Experts of a small language model: 8 layers, width 192.
Below are experts of layer 4 (counted from 0) of a mixture-of-experts language model. Rows are named gate (a neuron's input weights, with its number), up (a neuron's input weights, with its number), down (a neuron's output weights, with its number) and show model dimensions 0-191. Each number is 128 + 24 x the weight over its row's rms, rounded and kept within 0 to 255. Numbers have three digits each.
Before each expert's rows: "mostly gets" lists some tokens that are sent to it at least half of the time. This comes from a sample of Wikipedia text that the model never trained on.

# expert 9
mostly gets: " years", " born", " name", " year", " days", " months"
gate4:127084141120137081145102106125142135083145147126157131143154142115113157125152164085131160133153062111086124089160102109140131129107100129079115157135124142132140145138129120136106114151114151188151115116120120140145154111119077142146116167119139163083183099113113128143147104095143122181142140105119163183108130120110147105127111190102085118115103100164106119151145165142112165110113102085131133129104132130164077123114153124107125150088137142131113130113112098128122088168162128129102138145100168143141133162165127127123142122101108129140162094126105125134154105154142122109
up4:140097121133144125109087124101110144108139099143161150102132117143127103159120108127091167126143089133108102068133090136156073082114137107136116137142143128123151100103139149113062126086135165120136102073109154093113151102116143131128091182124130143130131125110160131128175132132136123100095107140134134127093143103086122158142064158115136156138115106131102160113106095194173115102132124106129094189108078154129148142161136090117149146131146138127149112176145134128166146103127121129150132119148117133122140128130110114150127143122099072128169125138145129115146114138147113151
down4:133145158127124145112150104157131115092106117089139114120123128142072122156131164126123116124085110089137089115113139097136158140099113164075155110121126154124106116120129153153112172131132114130168146112132120101107103134156190074105104139120069108139161163127120131164161182151133147131102106138113108129153167115091093144125111112142151075144095163093184109150112089106127108113116134120093137143126141093106122142139101150119117100141153136085156082112154115123127112105119123114131140100163113113108125132125099095137098083138130149091139126174134108096087144120133096122
gate5:084176123128132140140133126109129135144151132126152116142121142154115155140137128113102152145163126142110177130099141139095123183120062147150140118087132121127144149143086093110124146115146137134119136124085112132132145110113151113140096121123107131101148107138125144178177152137149092125186127101145148140168132129125097132174117125085107192099120100134139149167117131086098145142120132150138163135108130101144150073099138132106154119117118091144106140168118132163187108149113104140112096135128075104112178126130169134167163118110142130115105108150139091142162124094099100107
up5:131146126151093116116113122116151134143163121130105146137093118109098119186167167118101108142142176138111153123102143158098122158164142191211134088148139102105119114119148115105148140107083087116134130120138083117116083130140131134158116078133132113162134157076117156153118143107113132123138159136119117131152130136166123101141205141107147133098140080129151146163125111155156115138122083097094129131124109101111091135145125085123181143107153103159132110177115132095127141153119124139114089155136104125129136143105146113159124131098137153104156127115144130126136141114142157112
down5:096089134122152120157094150117062173152091155104133124080142115102121150127143115154134085137143145112126162122162119115098169167100178145151135131100123120080137100128118096151080120168136121135117136117082114109115152140112154124176170097122131130152157162131116134158123139148137151106093149137113067145114100107140163126089141121114159139126137154115183131159159101165096100161134150147149122133101078135093096117146122137097127150109159129109104151106109152095162135119127109144125111112128155080151127152136122151106151129105139153131129116176118150104130101125136106115
gate6:133118069137127091123120152147175109181173100137077100097177129100150139161128090131142117098172141129121128109086070136081129155161123111117136108126133114113138117160136117158156104161147162070136147145112116112107115118118137127129103161140100093102106125119151151171162168149163090120153131157121112149120136141122125138115119148094131139155161135148131121138159101139110101105120141144109153127118143150119159128112164117101112137179136168128113173153111144144105098100144107136112124097123161124153167134145158138116115137137093114129131163112079133136195124141160124147
up6:144149096129121146094103155076148105163155111142083139087125116076160108178139090143122124126127161134110148107082112114103148144171128084122128113127117122132146108156167123127117162123135177144144113094115116139124091118143144153139136151108105103116091164139165179117108136146107107131124169157095137155130114113058119111167155162138105132112169159147121144170093123112114136116128132181124154127123125100115149140113137153105098103117098123124124180116110114159126128082112138152095115166145136110079085114127169114135113142152109170118117125112141155146137115130155155150
down6:091141122137139107102169145166124131109101111125125135122123113111150145105116118096096177119150155073177111133077105124124106155127114109129108175106118130176115169095174091124124131156177141152170134130106104187091123136130133131135139131133122080132140120130100132148188146140100129124116138145107147162106074120100150115087099150112102168115140118125134150121139135192106149132147123146116159097144150165121123170137161141138115122145174192169127131113093120120120127148114129134111112120125156136128135118177091130132085145146118121143101119162090123118111106098111130138
gate7:139144181093123149123114157121125136134134100143159124160134102093136172158125127121144098098106102151144170127127119113118095145128110135122115185121145150177116126128136097118138100097153126146156088111165133082144162135121142118117159124118092141163114140131149128125153087153139153131110178163122131117116150127149095105116132110123141090145117126117110125134125146173100159148123106085095113190109081115191132126113139130158116157147123155111147092174100160117103099150113132146150112157090130149098146125131141120160137134115139135093116072173122070148145148142143176099
up7:091160133149123114137182188138166141153176118151133087113136076103114189131120108133084122101098120115139140098157089121134081126122131175141141151125152166130132162148134134158141131122143101093152118147128181141174115119117122107119150153078083165120118136086127142150146138144082086097106106104121108127111166149154100130115135142111152107107083130145151135123111117157149111169113152146118129151115126147124125122130111149164103149138169132144126116137141186161106118149121111149130112172073102120141112127118146114149148082094147142137124104136101109139134139098152139125
down7:136143159123098130132156133138140115093117124132120155132125131106130082124168132159103122143143129174092125135105145164119137111128145113161107155063136100103099128105141081166110148138105123109108130071106089134137128180107124106153167131140139147150124133140149139117097154125126146184148181134126106113139132149134134162138129125138140099151109130095131110091115146108160117082142175131108126136049092098101148088143128160135123112126159159123112137091110124163150141132139099159105121161123108158102111166108163108109147115126171147132108142145111061114087117106096125101
gate8:115118117138125141143134145126110139118109124132092101082142180127138142064136123133139140174077119131087130127157118126135110089146130128153107115139167082164142156113114102119125124172129111122157165152140102118144145160109185147123130146108117130112111125134095121106160102143131084109133096132149111145118103118191127175129120134184129129170112140132076124153072130111122108131158105123128110141121111148120142124110132121113148106118167135129194137166129156139101135143083179171112159114124113122110152159169095099111140107079127117094123143096142106083130098146121122110
up8:114146128142116188150136170104119123098098139130174154147134164142099153127109121105164089138106159157127132113141143101129138086154126158150151096120115117165123143176130130122083118197111105139133118149125122152114124142169148141093147161132140096107117155151111121168134123126124134108141132079109108146090133100160099100129145151130142154077110116192138146188105120099098131117123148149131148082120118112148143110115105157109094146118099084126144152135103130129136114143148142131116107124143101113081139173148119132171113111118094123118142173194106152132144151108140117157
down8:109130147131119172136104108104122091100102152127146127144115163152149069109100144135135111140087124142170142112086151124154139146128128118102131111120109178095168135199126147119129144121112101124139104129128138137084111131174151152126104134089148130127121134127111089101071125149146166132122147109113156110146134137132058100126147188159154142103118107160117149091110120148154145153159134082152103105144152128144141121092117100116131139106102131110148124134126112125132110143133124106097144103124114156098143173076139138182122139167115067087137138136134100112151096140163147136
gate9:079099130138144134139118096156103075152162136114147155152145095147147086151136141143153136103151107118148111124176100105136141083118134132134124100110136115096087140108109139140119081167118148117148146125104156150113172123151127145123087125123134164113126120126131129123142096119112146125139136144182139147138151135103137173110135155155090088145151107154139107150103143111111156110067143151065137170109137166149156080124141107159136111103128076102124154110142126129119127131104118123118140156133107084117163105147099108136160136116091125167083154128114106102103083079146144101
up9:131126118090122120157098128086106103185091129104103149111114095155141140140132145156113100135138140089140145156149115117106140138117125149112153124134138132100113126141165138186157088162113117116105130137144173128100160097162144127123082139093129096120101124129138120134067120159073080126149092121140117108146144111163127133112122125134115118152120101148146116125114130124115131125096128145116111166120094123167134113103087089137173090112102137152118169137160118142102098098113124111115107117139089113093178121130121145145186162130124153148143099116135159129124104036149152146
down9:110159142124140129150096120124091100120142129117085140090191128151145140137101140162132135153104104151114123143120120135155148080153156156127128110148073131117131078106133095123117108093173105112104131111117141125112099097148141145138115105126144097145111129164126123112120166134105135122143151166116145122089160127148159140085094147116110073136111168099116105100090111110157120100093183150096106100122138116081154143148093132112160116114061130112170121109142118105103179138164157142105138137108124120127129161131118113119168112113144123140127097182130082141145110117104112159
gate10:084120167099150129155099151142155165098130094125100121114097123109158139124149097102128133130079103100130124124147102131127099120137153141136179123132151067135166131125113139096160162111182169161110129149162138131160126119173079122156162120104151141184126111100109123127149128138130104121138133135156145108090166137106131113159142088150129139150136155118100130115152123129122137117121139173142134130113155146147120117171092140128115144110141136107135097110115160156150101117062131158121157112176162107078160132142119080111140093159156131160113096157149113112166131155156125130
up10:153127113102111140096157141134117133204158145122155109098102103117126127142081134096096120115121132131103086171137134114123123121136095141145110097098147140108114105114120137138101135134127050108151134175131116041088117123100129151157131128119157116097133158143150141103149146072087135162107141125104137129174094141128095133109117139095118086126120154128155140130159126107130090116127088148115152140155128106089143156114143167123127106126165104151116084129098108125099095154123104105127137141081119115146147091137168136113102149127115123116108077134126114088119138090137139127
down10:122091161101109085068175102137129085160112138143142107127128162150106113134106124142149131129149141117102121094138158091156098126156102123136071152164101136120103143125128112100139106137149136096169109135118173097112137118122124141126146083117110115147121100117102101108122127113143147154162188154112127126150116130130103100094148094108134118104119125179145123116125162126121116113149124115118170122098160143118119147149134069093141103088130150126126130110116127136128080123127168090083146130145075118116123141125116136104136137152119180155150125116120220117126127129184144135

# expert 3
mostly gets: " before", " after", " to", " but", " than", " After"
gate4:120115131090103137113090112145135156075172134137154118174111161140088150127131142084117128143141103107135123055099112117118156152103103141088133130123030140115122148155144138128104106128116160163132138146119146099148134111124113138137093126124131157077119110165150110135132105170142113156153165136136163107071140142096144122099127145146104080127100100096106144167165169122138154121097112081141135113090092146170103158105145115122143141132121116146103094118115149101123117141135148145126124140119144146128143136162151158144122089131134121158107104154105152139151099141153112107
up4:149150124148100141096103102162116107133097079131151169122181153115140060128111170131077184104163125090121133125144094152132113119130094114102109124132147164098148121103113144093080116093151114104139080105157151123127138117113101130136120153094110125100121137123123164113151146101131125131112115119109149148100089100079118109142088188148131123112123108138135134117083123149159120098116117123114161166086129153103134103142111147100119132109101167157123108169162122119122153123106072129192119105123128121102133125131102102133134170136124113121164133123124138126138160123137091142
down4:119112145124135170090117141105139138122105131054124116118082129138102108201143110103100154151137097122129141139127123128115132134115149158131159111135174129124120143158129176126121130124159171113166137136137129153092120124154151149140142102149076125135108071110174111145141186139121115137071109141120114110166129063137105080123121147166135118112105123121161152118166092148149110132173151150128162161123125079118108139105139129094116144131123123115154121156104115153165170080135106119123156134176113109160123132129107085137094129133115117116125089133134127162142096118134143123
gate5:141163099149137131132154119130114099154129124146128151137083153129114141122158157112156119135124123129143193146120139137091145164098068112162148127091124106123103168172155101146135138137131157153152144112088123155142153136116177142171137132099121128141121132109145107179169154100143092113155120089135164151166122141129136166157175123099144169109088086130093129127119116126131120165109136106151149101104121110169136098099123116127147117136139125136090174172138139143171111114118068127104126120126120111074141145163138148173140095118146121123131124131117085169163151141130113110
up5:120146133182118113109119146130147104157122122157144187127102101135082102157165132118138090134108151121138140167097105125102159148103108132165138128100109111115144118145126098144138140157074100146152133151111120138089152122120154138140134145119129121154117133098131148156112161101132096130134162144147107139132139142181140112078173087104125175097105085140093155135121112165169108156100100091097105103142109106137106162140124085155149158112141150148113128147107153100168090133114115132119113142134145134092160145148168119130141118094145119121181164154138097185129174144121137134
down5:110139144152142085119110133107111116164126115134129122143181129104147165129134127150099104106103139067092148152127118108102142145109142151138132118149102116153153129103110102139139125152154107130130154141104116144138081134137145090145162103094128062119155117117157136154153124166129114129113119119123146111132108110137118132101133111112132170152118148172177141107167090172165087186102143146151136092147086149103121092167147132108109143103128151130155100110109166113124112090135088153159116108120145131118111140163087187136106071089110145132127149129080115104148130141157113152
gate6:106114093142127076110136141123123108150148107155077101092103127111152149140118094128138128101164153117132124139075080099107111151135132127126117102129116123133134152148111111127157122130154153116107115156105123101094153112094143144108125138136100087129133112096127132138146181130113141117130152148096107148132129149152124183145118116057156104130160131137143101154179095135133162117121150124129116091107162165136145122079130138107140158174116166117115193135154144143101109102165095119141107131104108119133145159161124118107120195114072100126138119133068126132168108107148134145
up6:109144135127147107118140169100140143144141128123143192101151140082123132162152094161147123171107151129138128042117153131087145150154117075146125149100144124172125111133141144120127149126134134136154122132115143118110096101116117157145141147080116096108114188118150174146151105136085111122117148201127138123120138126092126099152152139122111176126162125137138161129100131103110114128121119181104139128112111108088154137121142142116098125089121115121133165090140141136159125071116168137059151165164145118098105130129163120112134127132135147103145114134103157118125113104152132123
down6:118159084112151109110129138133155163139105147133151146131133121148169181142151114123106148106171136089132118095085106105121138155128136084130090173098117137151115125125169106152127137115137123120142147167138085157127128119142138129109148146104136095142153122141099163135167104174092102076095109132123117131114072143103132128108098085116119157088136100162113145154122115177106124109160105133142150116110151138113113193150124093119139129142153168134154160096112121150137106158104130147067113166153165138099088082130137140115095128124122155110149101128106120138141137113086107145
gate7:140160159080053147087130156092126124117103075149166108130099131080120152137122116142124162145133068150160122131139103156127142146154120129100135143115156121129138091159125071137141115144104159164126129128146118108112114138163103120100143115079128132122114194120180130130135086124126148107146119137109176142145123131134082134102128134129116091156136111109105139154113169137132126147117116093115137132113114068166127114137127133170150147141096148128134124146113158124110106130150150099113116087146097155165145123102143106099172109120109112144119114172148089125144155133179150120
up7:130141122162121100111194141133173165164163151127151088116153112089131177114171141092110078113116073143138130121145130154144151150075106153135131149151146135103158144122132154151129126147150169130142145150135158137156124091141087120116105122104096142131138156092115181143140132133148108083138096117163114147088146163102109123105157136115089099101124122101137106126124119155126112141151159166104129129115138135135086076149122138150134165151135126123104085163099173148115142152091101149141116151130120127163130095104124091143149134129122130130070115135105130109153118166137107142
down7:057136104103136165141118147136088114106085136119116126116119142125117151143097066154133171124124142137098114135109124134120105102163136106155122139126130117081087147097084104115103133112075170141113107102126108109146126194103122127124156129118140123135119099138150091121119110148099134119141146116092143119140145132134126144154130115111174159111131112043149152086099123148132117082146160156140142127094128091112121126118143157104121112118095155154131150073113154119124105129141104142077114152127133105132112189138138107113154126112162120109102122150156084156103136120142163100
gate8:120125116084083147137128123114106135142117118109135099090120125115147111111140101121096183167072143150125118114122116126127141070136129135099119110149146062163092146168111155121114118149096123099128137180115100143149148112116130110142127121092132152114103113122116141109137128148129109126163109113174135144162135121147142157149121124140109139120167116105143135126088121119143108094141136125122132116150107140105107100112128121141195111125194098108175138133093121077083112185141162130088106120107116102093117167139136134161117102112113141101143147064143111138175103112146153092
up8:139156141165120199184109156133132142110108102157116140158103136079092140101103124095168145096134132121144125147135126134107096165103118132163148088128096125171167139139105117132107108135117109136125115097099154150091112132129165165088183144122124073137106152125126128106078140143132128100120137106113109159119146116137111138111147155129140129147139099163123109149092110153108134134145132091144119092087144100127118139161151117132106113114125140127126183127114130128101104120119079130124126110150107105124152166159141102138118130112061133142171126193084101126142156103158092122
down8:105133180116114182135111120104100166116132122125138091093111139158116105118106166127129127109085156125159166142088095111152143160118113122137151124169114173090122164139099122071129138158104095134170115147124163128100089141147155147116089117109112148109151149132101130131151074151157132139123131088117113157142094093134109084132105141125120149136101107163108151123115124170154119136140168068135090117165157144127152113139141116113125150111162134139149154085125170139124072116107128136128143111129144145133124167082131141147131086156125108099112130130134088115118100088154109118
gate9:120083121106146141168106116141117085191114121095119140108143084095160094118121115087142149098134121137149116167163138094178126081091145091131181138112120095108097128133132123177166118178112158119158143123103132152109149131143151114143117156101136159110128122116120153134107133100124149127116143126137127134143123148151168151146155165107091098129151128146134128138102113126123130155101119125083098123103109130107190096121117085157113102130108126114126149124163115155122101123125127139154123131117118092143180152156071095160162164134107104123102131103112099115126097110163160091
up9:113137144154127108139097129109120127183116149098076129104157093160117157125126131153119094145155107113125145140140136091164111151118118129131154146125144123104125160159154131179139119132096150135100108165119122116116129123185116153136129168122100104134119128135142105132111152144103078115127102124196082079105155150148162136107150164136154077072126102153110141124115119127104125113094098159100156179154102107148128127101129095145094117118159140108145122145167133144122105108125135148135088116103142115141174110138108158156163142142107155089135102118137104113159106070126171141
down9:101135110154154142152145140106095096183133136138081138122183128142136140140147102133119114132127100129110107126106096105158143118146156159099090132180096103123097148105111112125122122100205143126126115119130106130131148099119163168118093118155119111148119145142126126141145146135131126132104145168099128104132151125117186161093073117098115112109142180128089117129113105140142128131081177125101080113125160124133141102136125106137107138125049127094138135096145135140105118096166156166130144143121136078126155136132114111176160144139150140117150111163135123162116144121181111130
gate10:099135121081152136122090137151163141067164114115106137109155103122141113130167132115155112150122127103122133124137083124141120091115167126126154089132182092110163159138152138149089107099165162163146113143124131083123126096123085104123176114132140146171141134133089146130142136104100111120159105146141107104174160078114143104139138128145145153119129130111111111133108097120080116096103112188168155142108122125116132142156144154126146095122173134143105117099114135128150154118091129137120139094129168082104184081158116096139128121158155145128146119141141139132164132130117164106
up10:113132204088125141111155096134159124162109151077166088125173121149105116132118132140113127077124146129130119143143113109130113114137082105143135098121119165133113112132132144123101115143120073113139124146132117090118107115136136172166146133100134134128131116156151183137124117096129138139136138081115142117114129154119094129131098136098103119099087141131123112142129128113151089122104104127109132185151130151099110174105089131116119112112125127107082147173100081124109092141137062095153145143114134103147134135102143131155105120090103124141096078170132129077087089099142109127
down10:126122144181140132114161105148121122157137122160129123157139146073114133126097099124149153162140119161106077112126120131137120167153092126121118130147103132110134144099139122093133088120129123100157097113123145145111176133142098093105147086111146112132128147109141110134108126125116152130129160170146130136148126152147103112145146120098111150093115110193140128125077158110117121115123115128079159105112160118153112139143145068086163150114095127158110130074111132162114094105143139115101100162106127129116101129156110180118111143170082170163140113106122192146076119131164122137

# expert 1
mostly gets: " has", " both", " three", " all", " most", " each"
gate5:097129113155146142172168136111132128143144134158133123145113115149162130116131143134124113157137126184120167149111147103108125122133098111170121135105159100113129148159110140143124132129134148162162176084120106132144130110123108105152100138097104121172132086106097115174166170126134117124133154071126163156179145128140101135140130142080111168095114089103138141169125114118124131156113149133142170148105093114144148122083130109128161111161124120129123171164145141162134111142119104146128150111187103099099143143143173189179154099152124113106113093130101103145144136111103101107
up5:121124151189093138170172120123113102165154120175145169131091110138145098127161129102157111156104149155150130166108112117117123116119115176179137123157103100115108092106159143109144137150118118138135113115135127107114102114099150110159126140123146140146081149093101142139093159107086133110113159136113122123138102152176140121116140100122148192083115096116122173151102117139168118172130093098102141083092086113111141131160146118111173122099134167133106163172100127157121113131128151117119097138124145138126118127146123104128132142137091112111150169146122117165119137113172164133
down5:119085133141109131164124114114076148164115135136143100119159129097126126115121095183118049108133132095117147144119162139114137159104146144148158084149139142147149107105096115150103126170155150139126108123086101123116144147124140063144172105100148140162121180109157143109147145144124101123117137159124134138104130123116143123124118132124158154133145129118185136091145108122138071140127137110148139117104090164113131138151117166098131161124175134121146108116098160096155160104133088188151105092152126110148119150159153160129113132104109136139146131127127174089143138126175146145
gate6:120139063112099097136116125147147132179179097145107120095154122122125130141114080111124107119145125124116131128074104124087156161141140124126145109114111105138126126159141120177146119146150156110134150182092115126103139095103119129094124097112059076098120092103141170109138176114126093106159124146098113137147132121149170154133122133093112107122137113163135128137156121133078147097087132154111130129104147147109177100120156118134118182174103152119103155153135154143129107107140102177095120127141141135119118151159140126105143138127104130122151138124089142111174118106157166145
up6:117159101127133113097117129114144116137170122146104136105173135124137119138119118123122122144111161122129138119132119105112146136139121084169150161156128095156163118168156110126125147104125133125153134136119149139122070076108140142114124132100098100124128171109151159114125122162127103137163127166080155122136147104100132094184132120142091176114176162153136166130124122128150118131113137184099130143133145110121163155143167153149096129123102116117116176108140146148135143070092146158093150176155153128086102135161125125127142151136142161131144129102103204123158079107158150139
down6:067170114136123114101168144128145154139088106172149136125127142120144145118133102105131152112144128084173114130072100137123145161148121130129084174108131151178140150146162103119137143139154147139154142127125084174116118114103151127123160147155096089163136130121120134144165138154103135136117143125112127132132082082128120112077113136093103159133138102158117165131115174153107128136185142141107158097156151184117092185131158134132095110146172191142131111096119116138120119150121157135097148117147157148126140097150121140119125137142123135138160105131093144141088139133152119131
gate7:121154184086104129115149170113144132154104095152154147120115120112150187124137120107170136119123063142157145145152080138140146170100106152093116195147131114129151126147138134112156076133147156125112125137153141108163133148142141172153100098123149136143124163158156122149135092152139123157097146125130149146119151154170069133130156130139172100148155137102090120113122176130105125149132123142165152161100083108146131139132128150166132156149107131138141098156090149095099140129161147142159117136109141138119121098105135151117113106149139120115135132179132084141120163156148125135
up7:134123115157066101115189141161118148169166132138141109118136092086147181129129105117118117108112111126178096095126094158152131140109131142089135142133113162125103159130123150171131146134157153105152132166136154142161126104151129055144106151143084136125139146115120147154153104133116089097107091123113100122114143176125086095130162114090136107153086148124158119132128113122150112171157151155130129132153141142133111106116116157131096180156138140129119110147161186147112153177108109163152117138095103121163106126084140129118142118117133113120116118091120143132130135122137166147
down7:104133175103117120116146148151149127121153124092131153110134092119073110083122085137143154122144137135082111114140154169087103091105080112153121133122110105131128135066097075140146134094084147105107123121128120135141110160153128132127134141099150124119118122165088099141133105152116115139093134137118088159156134143127126141144130113151126127128160123034128112085109168151145115069161153134124097107100127095142133135135133169133146127141144173130151130091093163118140130105133101147118081130111154112087150140100133144127147131135140146116134120126107080153089096092105148132
gate8:149138121081100111086137111087130124146143117107076056115131108122178149112128124111133113142075125107108141111134111128136120101135136124112135149127126080176146160124146152137140123152120172109112126142130088112168137145075167113139122149112109137093127118097088137138150158150151125123173133102156164141147146095091140160130127120122129133117160144170136115148119119160143122111146130161114126111122127136078118120123108140175116123142173130100179153144132157103137135166106176159100135141149127127130110159144076142119138092100102167118162108091124134164178136113124105078
up8:115093135185113175138085178152133157083111105129138183154099115113114167104121140112170112111156151134164152128127141147136131168105139138146134105137143108153159153160142105152109078150126092154091111127134153129098118173160114133070163143146163124120148131156144146125092109097164127134122124076098128143150134100143069100131139147151155119134127117171128152134079161092129148127139154084126142093126131144152114146124126156100123137097133098117128133116128120146101117127115113147157097106118152118106154164148153088141105148121115138140118157176100114138125122073137122143
down8:149126143111105149137099077117146103100129129159165132096084151144125111107121129106142128131117140119140146146110132120168120125128144118145102143140100153096137142160090180086128133140094145131133083113139102116080097153119113104108124152120141135125115117150144110147096132123137118112135098109106103126159097084144062069133163160154158108105097118166114147110096073120144121140156101101115112123143153133130158141135078086129140129121076148120100149116095119139145058093117112110099136098152135118122146107110141128172139085150106130084122110132099102079111146113153107091
gate9:113125114121184144139156098142113091137164080122145149150135093142145101126110121117145148072144129087130118127157072096140131141115125132144141140103142109105071166154155154122126111160130144088142114136098186155119164141153144118156113150124152173105152123100114150152132116106117135137117147126162161132113157132115165153141134147141137091129117148140126105132139123105114155129075106131121129108100124090134175073115129071168141115117132107075128157139170112125129107121136105139136118116133083088128185123160099102173152135106115108141130121127098079103138101112141157111
up9:109137141136151120152101116116092124167093129102106131143177091137111146155144145092112112111116117106111156132149107083129100161154118141141144133148154153122100124152170108172162135116118113089126083143155142140127133144159125123140130137093107136154135128126101110130070125153090098128147067093143106075094160156167145136137162118108145090099097090144145108113105149110124138133074113141122134172148127127141146099116119091143137086118139139087119151143168133140114116123122137152126105112163082145114165085164138153162176145143128114122137091093102124107155124095173133150
down9:117166107167126122149137113128110105139082138136093130138168096120165144161117134140159119104103117139124121121120091119164144099142149109099116112118066164114154137096171103101124156114143137121125128147139107101108141109114109138140132088151163106114126110180154169127106159135119139132145167184128135101119188122147149141110088159094114087119144146109148099122107105120168139145066146154056129151112120117092164108127128128115144133112082131117131137106121112123108145146122129124155154141157125138115148114161088115164168138099122115114122069125150072113095113100127105127
gate10:110112120094141131152122145148144149114154142092112130130166104111135146190132130113156136150097135096152114129144111153110118118117152114135118105163155123078140136122120108135124119093169158127142131133150161108119106106133118129103122120113116146148122123137124137110143141134077108112152106164149110130136156124143127075163155134172122153088120150130124108129123124093087137080113116181139139139097134169151112120164079152153170108095177145160141096095118150151105154133094174127132161106137148132104187085178136090120142143152189125162090120164143127131143151159127150085
up10:126142160105128118087118086144155088186158167094114118079125128134112132149120085140101118120137132128112080129109112126125119130144094113116114085104121122123132126155133130077101106138137079137164165185131093097122149121096119134125125154091121119136126168146172185144131128090119129139129150121117164094153137133133105148149128146090144112142126139102123168116159109126148096116153121131092113153133093129096101133117118143116133120108130124150070158175105115154145069113141100112130112152098157118175099120124153139128121097114086134120106086147101115082081116103146113104
down10:137110164155149132087174159131121136141101130172105102144109149131125098137082129137143143162151151112088100104124118100146126127139081170119080137186107151098148152118117098104151114123140134143132115146119112140114141126105115131120159088117121135102122134138156099128118134130128160131184149149124122134117132127138088106099121104119117112091126116180130133112099169088150122099126133099111144129092192096126131131149150111088155113134143141091130121104117148157112073113154158110121165126147106158121104107117145096111089186130113172174148119096143176143079137125172140132
gate11:149093113141106099092163115123133138125138182141141114117141136169125128103175136120123148136094092152134133082123100114146148114107131132139109084150100070125101136144160157114090114147111128129066101119095108148120129169118128124134174136149140136107176179166104149149131143137124135146091102120126122129142144119126133145112132136132128155109155096108126155136163135110085118128120124148144143160110124150156189124127096085113087165101137102157108121109096092127140117111078143135125117120121132123176187130113143110083196136163122139116096127126140116115123111188164125120
up11:119149104104125125172094133136142129115130094149169153104141065118125144160127121110160167132156134160129123110139128147122098128130145125154146113111107124081102116141075094143106122154097131121146119163089119116113123141157134134108094133121129191125149142091142206161153139124141130122109157145133151160114151103128085114124151189122138082136136122129113152135115113173124144109152179106142159147145104092162120127167112107139136173129143108133143114112100130119139087178117135118138089143131133106119129111165080165099136073170112112124101132154176118140114102121125150148
down11:126124119112152179126063090132131093142113088147112129137123156109122119177135149134125142125166100155089111133139104119092104113111132154127104124154145102125126164123173158114127146113128139139130135120148138125159167069093126137162115192142119145101139131116126157149191167147083106125128132107113117146091146145128120114143113139055102108160139134144122122150118150090103133110148131138150105145160141119106115129128146108145134083155154147098134153140095164092079131141102126122141157144112143103155071153088111075104126103113130109146092180153108125119107123129125128143